Weights of a small mixture-of-experts language model, trained from scratch on English Wikipedia: a sigmoid router, a variant of SOAP for the experts.
Below are experts of layer 7 (counted from 0) of a mixture-of-experts language model. Rows are named router (the router's row for the expert), gate (a neuron's input weights, with its number), up (a neuron's input weights, with its number) and show model dimensions 0-255. Each number is 200 + 30 x the weight over its row's rms, rounded and kept within 0 to 999.
Before each expert's rows: a language model's description of what the expert responds to. This comes from a sample of Wikipedia text that the model never trained on.

# expert 9
Description: Acronym and code letters. Capital letters inside acronyms and codes in infoboxes and tables (KEGG, HAAT, 3P%), plus unit tokens like °N, ft, mi.
router,224,201,204,209,172,194,198,187,209,206,223,203,166,175,137,242,205,145,165,218,243,168,247,215,201,235,220,112,200,207,229,240,257,199,193,228,202,216,168,208,171,213,184,233,222,191,230,166,202,243,187,166,154,230,223,216,200,224,218,189,234,226,218,152,202,187,184,208,243,270,217,243,167,218,188,167,188,141,180,252,203,175,212,179,194,228,215,177,186,210,191,164,172,217,183,241,247,179,243,205,177,187,248,213,185,156,226,207,188,249,236,180,224,268,191,186,176,225,194,149,197,247,164,187,167,177,217,200,163,237,175,193,192,265,219,184,137,180,214,207,161,143,179,195,228,140,198,167,187,202,234,220,236,196,193,172,226,241,230,182,204,169,209,213,229,150,205,196,252,212,248,202,230,220,231,201,238,230,219,155,175,191,209,187,166,207,232,208,219,232,171,203,201,111,220,253,199,215,181,198,200,174,213,198,162,196,158,207,174,152,165,145,171,172,188,201,159,153,204,211,237,192,200,199,194,193,150,231,202,261,199,199,213,168,201,250,174,225,238,146,232,208,205,253,256,177,204,225,228,264,188,227,263,171,194,232
gate1,190,184,215,155,242,206,167,214,176,167,166,227,156,206,227,176,169,185,210,189,207,128,240,237,158,139,240,213,183,210,191,208,201,217,224,211,183,168,163,174,188,235,195,217,238,257,201,185,246,210,199,216,238,241,207,219,178,220,262,222,190,258,219,227,209,185,254,259,197,209,189,265,238,218,178,183,154,243,232,124,202,184,183,155,214,152,172,195,197,173,210,222,208,182,223,145,166,223,185,173,142,203,276,209,174,121,206,162,206,213,209,237,176,181,161,216,119,228,208,268,181,232,194,182,216,213,180,246,184,203,232,189,223,173,186,203,165,197,166,189,218,197,218,244,196,205,221,143,244,200,232,180,133,218,210,190,190,199,229,170,234,206,200,189,195,166,222,200,203,207,167,181,205,211,196,163,193,219,228,183,199,212,188,189,191,236,196,244,241,207,198,213,235,151,203,193,199,217,195,198,195,190,222,226,187,156,171,172,200,229,219,226,88,183,239,176,179,159,237,259,219,145,194,263,226,165,235,187,206,208,142,244,228,181,214,208,210,212,229,212,151,169,206,210,226,176,224,204,184,221,161,167,210,174,181,181
up1,179,185,168,222,219,222,241,188,194,233,194,192,202,218,191,182,173,223,159,261,178,174,227,232,204,150,140,224,202,195,237,175,182,204,195,233,196,219,231,231,204,247,236,238,254,197,194,196,203,192,236,205,178,201,209,236,172,134,159,152,217,223,206,186,247,213,159,150,234,252,234,226,205,216,180,237,189,198,184,213,212,193,133,188,217,214,190,158,215,174,155,179,177,133,181,161,206,166,252,190,250,133,271,210,211,188,238,140,153,204,173,280,213,218,212,156,201,196,184,171,255,213,189,142,212,192,136,248,253,166,163,220,166,236,215,197,153,185,202,186,217,173,176,238,246,220,229,205,215,251,191,132,239,196,202,248,231,196,213,194,189,188,163,184,175,133,214,168,229,174,149,174,199,201,206,138,147,180,176,138,199,191,237,202,177,203,236,263,198,184,188,200,200,159,206,183,189,230,173,199,221,183,251,232,217,201,203,185,198,226,203,171,205,208,202,163,226,185,168,191,221,241,182,202,202,231,155,199,208,238,216,157,210,212,201,224,179,156,190,259,214,205,202,171,240,185,188,147,167,198,214,193,198,226,219,193

# expert 6
Description: Spaces before numbers. Bare space tokens before years and figures, as in born 1965 or after table pipes, plus century pieces like 201, 199 and en dashes.
router,227,203,207,244,211,187,261,222,205,214,235,208,203,221,183,222,198,173,208,159,188,173,218,235,184,208,244,152,267,145,172,223,259,223,249,150,176,198,166,214,218,127,170,158,216,223,169,193,219,233,182,201,154,257,232,169,232,210,182,174,209,216,194,182,206,215,203,221,196,173,239,235,174,224,185,163,157,193,148,208,173,175,199,157,224,249,261,149,179,163,185,178,177,221,210,215,247,223,233,218,193,198,268,201,234,151,194,208,217,153,211,165,200,234,198,164,211,241,173,179,164,223,254,227,164,207,181,207,219,227,168,229,225,222,224,210,143,203,165,232,165,165,189,221,161,199,201,178,205,168,181,226,224,168,143,238,175,139,172,222,221,177,245,185,242,165,206,243,213,189,220,226,178,209,181,135,204,201,245,204,194,200,205,206,182,163,189,170,233,231,186,190,190,173,197,166,265,171,199,153,256,180,198,253,179,242,206,184,179,199,192,162,170,183,214,193,172,197,171,151,212,175,187,238,159,201,163,160,221,229,176,160,238,209,179,251,142,161,178,177,233,209,183,256,200,165,217,239,176,202,183,144,198,193,252,211
gate5,151,174,187,177,213,205,205,223,215,215,233,214,189,183,236,198,195,199,196,183,205,200,164,199,200,209,210,229,184,210,155,199,211,229,242,193,245,240,231,196,206,176,199,207,203,163,156,239,185,219,243,252,161,190,223,242,150,189,232,150,171,203,209,165,200,148,204,222,166,229,199,183,192,144,204,227,201,204,259,249,194,189,177,226,211,227,188,159,158,179,221,211,174,237,186,268,262,181,228,226,229,167,171,220,249,244,196,148,165,239,212,219,213,202,217,217,203,222,278,154,209,218,159,214,164,237,157,208,191,227,178,211,204,258,229,239,212,214,197,210,174,240,255,203,215,242,262,193,210,158,204,124,237,136,236,198,188,181,165,154,225,189,193,226,210,186,184,164,199,157,184,255,194,240,196,105,188,194,194,185,228,211,176,173,156,210,200,215,199,165,184,162,221,163,156,199,209,260,170,190,259,188,191,162,189,231,202,180,238,251,231,153,181,186,192,193,211,260,241,197,232,219,196,221,226,185,214,238,225,241,163,190,192,188,225,258,196,238,183,180,222,180,234,180,228,217,168,151,219,168,214,219,165,219,178,130
up5,185,144,171,185,192,185,163,224,206,225,261,204,189,171,215,206,165,177,235,147,210,198,151,196,196,194,183,217,174,218,202,211,217,220,235,195,222,245,286,177,191,187,191,158,205,209,166,232,214,196,197,234,205,220,227,241,151,213,191,183,145,207,211,182,193,146,208,202,192,222,153,187,204,181,220,208,210,225,229,221,172,194,181,201,202,208,205,179,157,183,255,241,169,251,201,243,267,163,245,289,224,184,164,210,240,232,201,167,129,205,220,228,216,198,233,212,199,235,254,173,199,229,181,204,167,227,157,194,178,229,194,226,163,247,230,212,210,242,213,220,169,211,229,194,180,238,262,220,212,191,175,137,231,110,193,270,199,153,160,178,213,190,215,199,198,168,206,153,209,160,178,265,225,259,211,125,179,149,209,195,208,227,250,187,153,199,216,215,238,160,211,209,205,205,146,211,211,221,199,200,246,174,196,190,204,237,172,154,266,237,209,198,209,136,193,209,192,230,243,177,249,228,209,235,204,189,181,195,241,249,159,175,192,189,240,194,203,208,180,202,203,195,189,220,236,212,183,188,187,189,206,223,149,236,193,188

# expert 0
Description: Sentence-ending punctuation. Periods ending sentences, especially after numbers, plus colons and decimal points in times, scores and coordinates, and table pipes and dashes.
router,228,210,198,216,169,175,230,185,204,200,229,203,235,179,198,252,246,189,227,225,202,180,200,242,169,158,196,208,222,162,175,235,245,148,148,180,180,240,172,188,198,180,180,243,225,221,184,160,216,233,200,198,162,188,197,172,265,195,179,228,185,230,217,219,205,166,224,210,215,236,264,165,208,230,183,216,190,185,168,186,200,188,217,175,213,195,211,201,200,162,239,160,187,220,190,214,190,198,232,155,248,175,200,220,205,201,174,203,154,212,188,170,246,206,175,195,191,230,199,159,224,259,161,227,147,184,180,220,146,257,190,180,124,196,196,216,192,210,170,169,193,145,183,213,144,160,180,194,194,148,199,212,220,214,173,198,172,208,186,184,120,189,164,156,248,171,250,210,208,230,179,211,197,246,204,184,248,190,206,178,204,137,213,186,190,191,126,189,224,155,146,202,170,174,212,221,218,146,163,168,224,161,233,234,147,262,165,191,193,173,152,189,154,163,232,204,214,206,176,218,210,184,217,205,203,209,177,206,208,183,219,113,193,203,225,267,210,154,254,165,211,215,187,294,212,157,246,215,197,214,169,176,176,156,227,241
gate2,216,217,230,168,177,223,193,169,199,195,220,230,173,193,181,189,205,200,188,223,187,230,200,198,242,176,221,180,184,155,138,209,248,179,129,183,223,209,200,233,198,192,210,210,211,209,183,158,150,219,202,235,242,213,222,153,254,212,174,171,223,179,194,236,270,171,220,210,228,193,157,153,165,188,229,233,158,154,220,257,239,196,206,209,176,310,177,184,179,218,239,194,285,205,200,212,247,215,232,255,202,179,199,194,167,155,199,221,147,243,213,200,191,176,161,208,166,196,270,198,230,237,145,191,178,203,208,257,211,207,249,190,229,252,204,175,176,180,146,211,207,229,178,258,155,209,229,246,245,202,135,200,191,202,190,190,203,179,175,203,204,202,155,191,267,178,193,218,209,232,203,159,222,208,186,217,206,241,210,275,182,185,197,148,249,172,154,196,234,259,210,197,188,218,216,212,169,222,185,220,240,184,203,208,238,240,176,191,165,176,235,165,200,193,174,190,224,178,222,239,202,196,214,222,158,182,194,226,224,240,207,196,171,205,231,212,153,193,190,196,186,173,212,220,172,175,141,143,218,233,170,197,186,199,261,245
up2,238,216,228,178,217,191,154,173,211,229,186,200,201,197,200,212,152,175,240,196,180,249,199,179,221,141,184,181,162,147,176,221,216,219,179,188,233,221,200,191,196,209,193,147,181,217,175,227,183,225,235,236,238,206,187,174,259,188,225,182,197,198,206,189,201,196,203,228,206,186,177,159,173,199,225,220,159,166,235,252,237,204,205,192,183,281,176,208,143,235,203,192,169,166,228,226,241,203,207,242,157,145,219,218,186,189,220,176,133,233,192,222,177,169,183,172,194,207,213,224,218,218,175,189,127,219,249,244,202,224,225,201,162,238,159,160,173,160,143,215,278,185,195,219,146,219,232,225,224,206,137,188,206,173,196,199,218,172,215,146,227,183,145,208,226,187,169,202,200,227,216,157,236,204,172,199,235,202,222,169,214,192,189,158,204,208,146,231,249,171,201,139,211,170,214,203,124,239,208,203,261,164,212,229,228,240,123,200,204,184,201,134,218,178,192,188,211,169,210,258,186,231,186,193,144,164,193,203,207,222,192,180,188,209,198,218,189,208,169,179,204,236,150,200,248,176,192,156,279,172,170,179,186,193,271,227

# expert 11
Description: Institutional and national adjectives. Words and suffixes naming nationalities or institutions, such as University, National, American, State, Legislative, Provincial, Estonian.
router,187,211,200,195,171,168,201,177,218,168,223,157,180,190,185,233,202,182,134,196,210,181,183,215,187,198,189,181,200,192,180,252,205,227,166,216,156,153,185,215,218,143,223,163,213,195,192,188,203,196,185,193,175,207,203,182,218,194,171,186,207,234,251,207,200,187,252,277,202,257,245,195,211,185,195,150,174,167,168,203,185,181,210,200,182,219,222,183,161,182,218,174,191,159,137,251,199,148,150,197,127,158,240,235,223,212,218,219,174,230,199,235,228,200,231,162,219,217,181,197,148,191,193,232,169,200,220,196,143,204,186,225,221,181,235,177,188,189,193,162,168,186,173,274,209,164,164,148,193,171,226,203,222,184,166,195,207,215,143,246,155,175,188,188,214,170,220,208,247,240,202,171,186,218,176,122,255,238,236,157,154,151,180,193,203,211,178,169,235,225,191,237,223,180,225,236,247,157,189,217,228,171,213,254,198,255,163,191,164,187,150,183,184,181,227,158,154,195,171,166,231,152,224,202,195,213,163,178,171,248,244,151,187,197,208,247,165,199,250,177,234,157,228,198,263,178,179,205,228,149,210,190,203,170,186,274
gate2,171,218,176,193,221,207,180,228,265,189,192,211,201,240,224,213,122,183,160,154,180,183,192,211,119,173,216,212,224,227,191,229,259,234,251,188,199,152,243,190,188,81,191,220,250,157,199,263,170,167,152,180,250,161,181,210,148,238,204,223,205,171,215,232,211,165,209,226,212,162,169,143,127,195,249,166,172,178,164,232,195,195,207,223,221,188,214,197,234,151,194,208,230,205,179,171,179,180,163,195,219,201,168,178,243,177,181,221,235,188,197,143,212,233,176,193,157,198,184,180,219,177,184,192,237,217,173,177,192,224,164,217,153,161,255,146,211,214,233,185,192,204,176,194,179,247,186,234,178,225,220,210,223,176,210,202,229,224,231,181,211,161,184,184,194,211,193,182,221,221,200,241,219,200,149,210,206,232,169,196,198,170,209,225,211,191,188,131,188,184,175,147,209,160,212,201,228,165,217,230,210,261,252,189,148,177,230,231,160,215,214,198,228,226,168,250,178,133,215,204,187,217,207,239,167,193,183,219,179,236,196,204,188,177,200,243,219,248,164,192,187,198,169,173,236,165,194,202,164,188,190,149,244,187,262,213
up2,177,180,181,154,160,232,195,202,197,221,174,231,152,229,179,213,186,209,266,241,250,157,213,243,190,218,200,190,233,233,203,185,219,186,191,185,201,207,163,208,166,263,226,234,188,172,179,184,180,189,196,205,191,203,170,162,219,183,161,182,228,228,218,222,173,232,148,151,185,232,186,251,205,227,182,195,207,196,194,178,219,210,228,128,213,203,207,222,183,181,200,162,200,213,173,236,228,145,213,187,199,160,211,196,141,221,214,154,172,199,203,215,213,164,198,213,225,188,199,174,203,194,258,283,209,167,174,241,176,233,212,172,241,196,185,198,193,186,190,234,222,231,241,196,229,144,152,194,206,195,205,210,186,260,129,229,193,181,179,162,196,259,179,162,257,184,216,232,200,240,206,221,172,181,195,186,207,201,258,238,203,195,237,231,186,274,190,217,183,176,196,228,155,229,227,169,197,231,181,172,148,128,172,172,238,223,218,162,153,183,153,175,240,230,145,162,236,262,185,217,151,197,236,143,198,219,214,194,233,221,161,263,199,229,280,210,192,162,183,196,204,165,235,248,164,246,233,218,177,212,237,200,217,224,205,196

# expert 3
Description: Latinate word stems. Opening pieces of long Latinate words split across tokens, like pro|secution, comp|ositions, d|ominance, ass|ociation, before suffixes like -ation or -ion.
router,195,238,191,248,210,186,253,190,166,217,189,211,192,171,196,207,252,212,217,199,164,154,178,243,198,141,243,139,236,146,209,236,220,157,202,199,134,184,237,234,248,188,181,243,248,229,174,185,207,219,191,199,180,221,235,191,271,242,162,171,249,187,212,230,149,229,222,234,236,177,194,212,243,177,206,211,188,153,173,187,201,180,207,150,185,208,235,197,176,203,236,185,190,216,216,215,251,173,191,179,199,237,228,242,194,214,207,217,180,167,207,196,207,204,231,164,206,247,187,192,175,231,157,253,168,199,175,168,201,202,185,199,219,221,252,167,224,170,175,239,148,201,154,209,160,181,163,170,146,149,185,190,208,199,113,217,182,204,208,169,220,175,143,229,200,167,197,211,226,212,165,158,243,228,186,142,239,239,228,231,178,207,198,227,164,195,167,190,182,148,132,209,232,165,229,224,181,250,194,175,236,197,194,255,147,209,167,241,181,193,143,178,176,179,212,157,196,183,227,196,198,192,218,219,178,200,187,218,209,205,160,191,230,198,139,234,140,173,189,224,215,145,160,193,194,152,233,218,204,257,179,184,213,214,237,222
gate2,156,159,191,145,179,184,239,235,198,164,132,189,153,180,216,218,177,185,216,165,227,170,234,192,259,165,197,227,138,194,228,207,180,202,192,157,136,180,172,171,232,242,241,173,130,212,184,220,225,250,212,268,131,241,198,230,226,210,145,193,187,154,187,224,150,201,203,177,170,204,194,197,241,253,207,202,209,203,188,188,253,262,163,196,201,178,197,226,182,199,168,197,230,184,179,208,198,255,240,203,157,245,193,207,218,231,177,195,207,195,190,215,206,171,241,178,234,186,186,218,158,207,214,202,165,211,221,242,225,199,159,221,211,230,172,180,206,211,264,232,185,214,183,241,182,229,212,176,177,173,234,186,170,214,243,214,241,202,251,213,214,200,209,174,213,237,257,248,221,182,254,203,175,207,163,286,166,196,182,220,197,231,180,249,177,202,191,195,190,188,172,145,183,223,218,192,206,172,239,206,213,239,155,231,154,237,197,154,164,239,225,200,185,196,160,194,207,176,281,203,170,183,229,232,202,242,185,275,187,223,196,169,200,209,196,218,137,249,242,197,180,176,189,169,198,160,224,196,206,214,252,180,192,220,197,205
up2,175,245,161,227,222,202,223,182,165,198,161,157,226,201,258,211,110,223,187,160,239,184,167,196,208,234,197,208,171,184,193,147,201,232,259,152,193,195,205,206,172,164,254,213,222,180,224,180,226,203,172,206,164,199,192,182,166,238,236,191,142,225,216,229,194,200,206,213,155,177,226,154,199,291,196,181,180,189,169,171,280,178,159,247,244,216,178,202,191,223,212,258,226,179,213,219,261,208,222,209,179,222,222,180,176,217,131,211,238,250,181,234,220,231,224,242,198,181,144,199,200,205,238,239,204,181,197,179,205,200,203,206,210,220,204,270,197,225,144,200,176,224,235,212,170,194,196,217,209,220,182,231,191,166,190,225,176,176,196,231,191,190,174,204,200,165,188,184,241,162,179,170,149,179,148,177,190,195,208,188,160,187,182,232,208,253,235,185,199,181,224,239,186,189,152,173,265,227,213,213,169,229,194,188,153,202,247,156,241,248,198,148,213,205,234,192,186,191,210,195,190,185,273,166,190,160,243,172,214,175,197,117,135,195,214,187,215,243,157,205,204,222,231,216,183,235,195,229,222,217,198,205,237,249,165,168

# expert 12
Description: Lowercase word-initial fragments. Lowercase first pieces of ordinary words split into tokens, such as f|an, f|itting, sp|ent, kidn|apped, mostly after the, a or and.
router,251,208,199,172,200,166,217,230,195,142,233,206,205,221,168,247,244,178,185,159,144,157,187,209,199,241,187,165,196,180,132,213,180,177,190,221,234,157,227,231,203,166,208,219,237,201,157,229,220,264,161,184,161,245,241,217,218,241,177,195,155,230,218,220,194,183,185,211,229,173,250,233,192,204,218,145,217,163,176,211,217,220,155,152,187,208,180,163,180,152,203,202,170,205,182,229,178,192,213,229,241,197,201,249,228,199,173,198,198,146,211,221,204,209,249,159,190,248,167,213,147,267,201,199,187,192,163,270,226,194,176,162,211,252,263,160,203,195,202,201,180,183,188,185,223,180,193,211,176,176,107,183,211,195,182,223,239,204,227,190,223,155,177,224,204,174,215,233,261,264,191,250,168,214,172,173,241,237,219,208,198,200,160,159,202,199,201,183,155,138,186,195,202,151,229,226,255,162,153,170,208,187,208,196,188,198,189,225,200,157,162,175,180,161,197,192,182,167,235,210,235,228,190,258,168,157,159,204,192,223,190,214,247,173,219,192,185,169,222,192,267,205,188,207,211,139,200,242,220,202,225,237,180,190,207,256
gate2,206,229,179,210,175,198,134,196,217,185,176,156,232,236,224,212,243,232,206,196,215,218,188,193,229,209,154,172,206,195,223,193,139,213,204,187,195,231,229,197,176,196,216,227,163,163,225,173,208,246,276,142,142,188,201,233,183,241,181,211,170,177,146,226,260,201,190,155,210,222,196,177,170,166,220,206,192,164,181,172,226,221,259,217,207,178,187,224,170,234,174,205,195,170,166,213,266,176,238,228,255,219,210,224,192,183,198,215,242,171,214,285,219,160,207,232,168,207,222,244,215,257,158,216,215,213,186,182,122,205,205,213,209,204,206,224,203,165,185,223,163,207,234,223,202,249,203,190,235,190,158,185,266,232,188,188,216,171,187,205,238,212,203,220,207,160,186,125,164,220,223,215,226,223,206,197,262,218,167,190,219,247,225,201,201,236,237,178,237,147,181,232,200,193,204,212,160,214,148,201,198,231,211,258,210,186,234,116,174,178,211,175,157,182,231,235,221,208,151,190,221,168,160,234,196,191,197,209,194,215,196,171,171,203,230,162,186,154,188,192,197,249,188,265,143,227,159,208,245,184,265,206,214,170,227,247
up2,184,209,215,171,192,216,204,244,216,213,144,248,205,222,117,180,236,164,205,199,205,204,222,214,228,223,187,176,207,217,259,202,176,238,233,170,206,229,177,208,180,234,238,218,186,191,229,228,194,221,171,192,191,211,188,201,239,195,172,181,160,167,170,230,242,233,190,168,167,210,171,192,210,112,214,185,265,194,231,247,186,174,186,184,224,204,268,182,234,184,195,169,184,209,182,226,239,189,221,179,274,240,168,182,247,231,221,154,241,224,217,210,177,193,186,200,151,226,244,227,226,206,162,199,224,255,171,216,141,223,237,187,170,221,225,219,179,214,265,223,234,211,211,194,188,226,219,203,194,168,192,208,192,161,208,268,212,188,177,148,219,214,175,230,184,249,229,217,181,222,164,193,248,243,251,242,231,249,220,231,215,210,200,212,199,232,214,198,236,198,265,257,227,198,252,185,173,216,229,198,262,228,235,163,149,204,211,186,162,229,169,151,207,221,205,218,274,193,156,254,204,219,137,224,156,249,149,168,168,179,174,156,181,160,209,191,221,172,217,242,210,181,225,208,195,220,189,215,193,232,201,211,244,191,174,195

# expert 28
Description: Inner consonant pieces. Single consonants and short fragments inside rare words and names, such as h in Aldershot, n in Putnam, g in Platygillellus.
router,182,214,158,203,208,208,268,190,181,192,210,238,239,190,218,211,220,184,164,185,190,146,211,232,176,226,225,206,168,166,143,254,222,129,216,173,165,179,224,253,237,167,189,227,205,259,170,248,226,239,139,190,195,211,234,142,247,158,188,161,197,172,237,164,183,221,206,246,263,237,177,237,178,185,168,187,149,145,236,221,193,170,138,184,188,177,182,201,202,207,212,187,287,206,195,215,194,177,209,246,181,176,214,228,233,172,201,177,187,205,214,162,215,230,198,184,158,218,165,205,234,234,186,214,173,177,126,214,212,256,170,237,165,173,213,228,151,177,158,178,165,169,207,193,194,246,240,157,201,211,182,222,217,201,163,240,232,226,250,185,135,207,194,162,230,169,174,227,210,213,191,183,255,197,187,205,265,190,203,177,190,180,228,181,200,204,217,173,228,209,190,229,211,211,161,252,227,178,185,209,225,179,234,214,171,250,201,166,177,239,181,199,199,166,204,182,166,151,162,215,275,178,178,214,165,180,184,203,208,249,202,181,201,174,198,197,166,179,156,136,204,194,162,235,206,171,228,241,225,210,190,220,201,181,153,191
gate2,190,210,167,198,178,210,170,173,223,200,188,196,241,199,204,176,215,248,175,170,185,180,195,161,174,213,238,175,255,175,239,245,204,221,207,242,178,187,174,181,186,189,231,174,250,185,179,225,153,240,185,245,262,218,208,206,188,204,192,242,188,186,178,164,260,205,198,196,255,111,161,153,165,145,241,216,205,157,195,209,198,169,191,234,208,196,187,260,204,173,229,141,219,174,198,203,234,218,174,245,239,161,179,128,219,162,234,202,206,250,184,178,162,235,191,192,207,206,223,245,251,234,167,222,182,181,243,233,204,204,198,233,225,146,206,222,134,190,190,196,228,203,218,180,192,199,193,163,232,160,211,204,239,186,231,186,242,235,156,234,109,138,222,198,233,160,220,205,199,211,200,203,200,198,206,182,222,207,199,236,209,146,182,218,189,207,198,194,267,173,219,251,203,220,154,210,184,243,168,152,188,171,176,282,210,229,218,234,266,171,208,215,193,221,134,213,216,224,221,218,161,176,178,218,193,178,256,196,228,184,185,236,180,185,214,198,208,185,185,219,172,226,185,210,169,161,186,255,176,221,204,179,216,184,261,239
up2,164,191,175,160,201,222,281,212,180,164,256,218,165,176,209,215,198,215,201,184,141,209,189,156,206,167,188,205,225,195,204,200,221,176,211,172,193,219,220,160,240,206,182,188,178,221,185,207,202,174,193,158,190,230,249,183,190,236,167,257,211,187,222,158,254,159,207,192,202,158,266,211,234,228,154,186,189,182,181,224,182,245,152,186,259,196,192,217,221,206,216,186,194,219,176,187,230,209,146,199,205,160,178,162,201,218,198,221,218,188,207,222,254,108,257,183,205,200,290,230,187,195,221,237,202,193,191,211,205,195,167,238,220,181,185,176,212,259,234,181,279,152,221,255,244,199,209,151,194,189,205,211,189,254,205,197,186,197,187,182,217,228,241,131,202,234,254,197,183,182,155,212,141,218,191,228,187,188,219,189,193,227,231,132,189,199,258,198,184,185,213,223,158,145,207,214,195,215,175,167,243,175,207,218,193,180,200,187,183,153,199,208,202,217,207,172,215,224,220,211,230,147,173,219,196,249,202,189,235,184,127,175,203,223,196,199,198,210,110,239,195,237,170,233,220,147,159,157,240,201,253,168,209,225,228,178

# expert 27
Description: Quantifiers and adjectives. Article a, numerals and quantifying or evaluative words before nouns, such as two, new, more, most, main, significant, different.
router,179,222,241,248,183,182,298,178,179,202,215,157,233,254,197,221,218,183,125,189,198,199,226,217,197,171,193,196,190,193,174,225,187,218,196,180,221,193,167,265,167,198,206,171,279,204,176,188,177,220,118,163,168,212,231,179,225,231,165,175,234,250,229,183,206,165,222,219,189,243,251,271,245,210,201,172,169,133,175,227,186,223,208,160,199,194,219,177,167,199,208,199,205,173,150,249,241,187,212,224,183,184,263,238,235,212,233,175,128,200,202,238,172,231,220,175,146,224,210,211,176,183,204,225,159,248,230,207,184,199,153,137,149,198,223,165,199,197,191,158,169,179,177,241,169,182,184,223,207,159,227,209,197,194,167,198,209,245,198,212,192,163,197,184,206,200,181,199,194,224,176,244,212,189,152,186,217,227,220,162,154,182,205,221,159,189,207,113,193,209,187,169,234,133,203,216,196,131,195,188,222,204,190,250,187,223,180,176,214,202,148,169,204,181,221,190,208,233,237,190,236,163,211,235,188,212,141,194,198,200,220,159,206,190,206,211,186,208,197,200,208,230,180,279,215,211,278,200,191,198,194,210,250,214,183,224
gate2,206,181,221,214,195,255,185,205,162,185,170,191,204,89,210,197,220,203,163,170,178,210,219,163,183,226,220,212,217,107,193,259,226,213,180,213,172,191,161,210,193,164,205,226,198,147,219,189,224,173,207,206,163,216,202,184,181,164,217,189,229,211,213,248,204,200,262,186,184,232,192,202,196,226,217,255,169,216,200,256,161,165,221,207,186,185,170,130,171,263,187,197,177,174,222,222,204,145,154,157,224,186,235,209,162,178,252,230,135,206,225,195,214,188,221,257,190,215,250,163,167,233,195,210,197,189,248,203,207,203,167,234,194,192,201,196,218,208,206,227,232,204,195,179,201,187,156,176,182,157,205,148,200,172,213,169,203,219,222,228,200,186,217,198,226,214,217,168,191,264,214,187,209,243,202,191,236,199,226,180,176,137,182,217,220,216,217,252,235,217,117,133,136,196,250,223,159,208,238,222,189,172,163,141,169,188,260,202,165,238,162,189,213,181,203,206,219,147,181,200,194,167,168,227,190,209,210,205,196,199,176,172,234,212,123,239,202,204,199,241,172,233,128,218,214,177,228,187,183,250,210,198,181,187,263,185
up2,215,174,167,245,247,265,213,256,189,226,179,164,157,175,218,175,241,205,209,183,208,232,254,173,174,203,208,206,174,238,201,193,177,246,219,194,214,181,172,213,152,184,174,246,186,224,163,173,131,239,166,182,215,180,230,187,197,199,198,192,160,216,193,201,193,221,186,205,239,126,186,217,201,208,217,228,177,204,207,237,201,216,196,225,225,174,227,191,175,279,191,119,157,178,171,231,152,133,186,264,166,189,193,190,184,173,195,207,232,154,185,191,150,132,217,202,234,211,220,216,203,179,131,199,216,184,196,214,221,160,155,208,195,175,195,169,203,245,234,224,201,241,159,180,205,191,202,231,239,156,228,162,222,166,211,194,227,253,120,229,220,199,243,162,245,180,249,216,177,237,190,200,198,222,203,126,181,223,184,195,251,154,182,212,227,263,199,265,189,214,191,193,225,216,224,253,218,148,230,220,171,217,189,150,186,185,227,245,211,192,180,226,201,191,255,143,189,172,204,210,200,160,203,226,190,208,197,224,260,203,211,146,172,170,238,201,155,188,208,218,230,175,176,169,193,202,175,167,225,185,191,162,215,193,195,201

# expert 17
Description: List and infobox markup. Line-initial dashes, table pipes, colons and field labels in infoboxes and lists, such as Kingdom, Location, Coordinates, Preceded by.
router,174,228,135,238,161,152,225,221,190,221,217,235,167,186,206,204,188,201,236,204,230,200,225,220,151,226,252,155,209,207,179,258,168,214,215,174,195,171,179,230,186,244,189,175,254,209,186,266,227,244,202,218,205,218,269,232,221,203,220,228,208,232,225,139,158,204,197,203,236,257,228,214,240,191,175,171,152,213,165,229,192,165,230,172,236,184,208,171,174,167,185,181,195,226,166,246,243,216,229,212,169,199,233,218,199,181,187,170,163,165,194,181,213,203,248,132,234,226,178,179,142,189,169,238,175,170,168,257,205,203,167,176,205,206,214,224,178,236,212,215,139,245,205,227,219,150,179,134,150,198,190,249,203,199,158,209,241,226,180,194,222,186,189,138,211,193,173,198,227,239,235,235,209,222,193,177,224,205,202,217,160,159,211,225,167,178,183,203,260,181,177,215,221,193,234,212,224,217,189,204,224,146,189,253,195,192,166,179,133,180,140,169,198,177,179,182,180,204,241,188,264,195,160,211,166,214,208,186,136,177,225,232,224,261,235,220,166,152,174,159,192,253,179,241,204,176,206,211,177,194,230,205,153,191,213,221
gate5,248,166,192,211,128,272,200,269,223,191,169,207,197,219,194,204,200,169,177,191,235,243,195,232,169,218,185,207,155,232,207,167,205,230,214,211,175,188,217,251,192,225,238,172,146,205,191,154,233,231,234,192,185,145,205,203,200,159,214,195,269,165,209,185,208,177,162,222,156,216,172,206,198,190,188,166,204,125,223,245,257,222,223,232,208,206,263,237,202,174,210,235,183,230,225,188,184,177,197,191,203,188,219,164,197,196,227,161,199,186,252,203,235,225,228,206,195,141,216,234,161,200,229,216,254,197,167,208,201,176,176,198,215,222,160,169,178,212,162,230,147,169,159,215,188,234,134,257,148,245,176,208,185,242,261,197,146,206,222,200,233,189,165,189,191,173,189,206,177,172,154,205,208,227,187,166,206,240,177,234,221,189,260,198,181,180,205,227,224,191,181,161,223,171,155,249,144,199,182,232,167,177,216,201,189,229,159,250,155,198,196,214,158,213,180,239,217,229,246,188,214,155,163,232,243,212,209,206,221,247,246,213,179,154,166,230,209,201,225,257,191,214,167,212,218,205,256,217,173,213,248,154,246,201,226,173
up5,269,231,166,175,233,179,164,170,202,200,184,182,173,211,153,207,180,237,173,231,184,166,235,203,212,169,231,225,213,179,202,153,169,213,197,166,164,176,210,214,208,172,209,205,223,171,240,172,240,197,207,229,192,268,243,168,225,249,182,179,216,217,143,184,196,203,187,235,180,188,141,250,163,220,189,178,212,201,186,249,202,206,245,237,229,237,151,218,216,144,188,153,194,254,224,189,227,277,151,228,155,231,198,194,231,182,242,189,189,156,196,191,181,251,175,205,221,180,235,233,186,209,190,186,219,210,182,126,150,196,218,242,233,175,166,233,231,165,239,184,208,174,196,229,205,201,202,168,260,187,207,207,231,233,271,239,161,262,168,199,186,235,234,191,180,171,254,181,168,164,208,216,217,201,199,245,224,204,197,216,223,197,181,212,183,167,202,252,228,210,163,167,192,191,247,193,151,195,175,184,161,201,198,202,199,185,157,140,237,193,219,273,167,193,260,168,201,165,217,165,253,186,264,181,161,211,244,157,215,179,206,208,231,218,215,187,201,180,160,180,207,241,245,245,194,198,172,200,196,225,190,177,168,253,186,176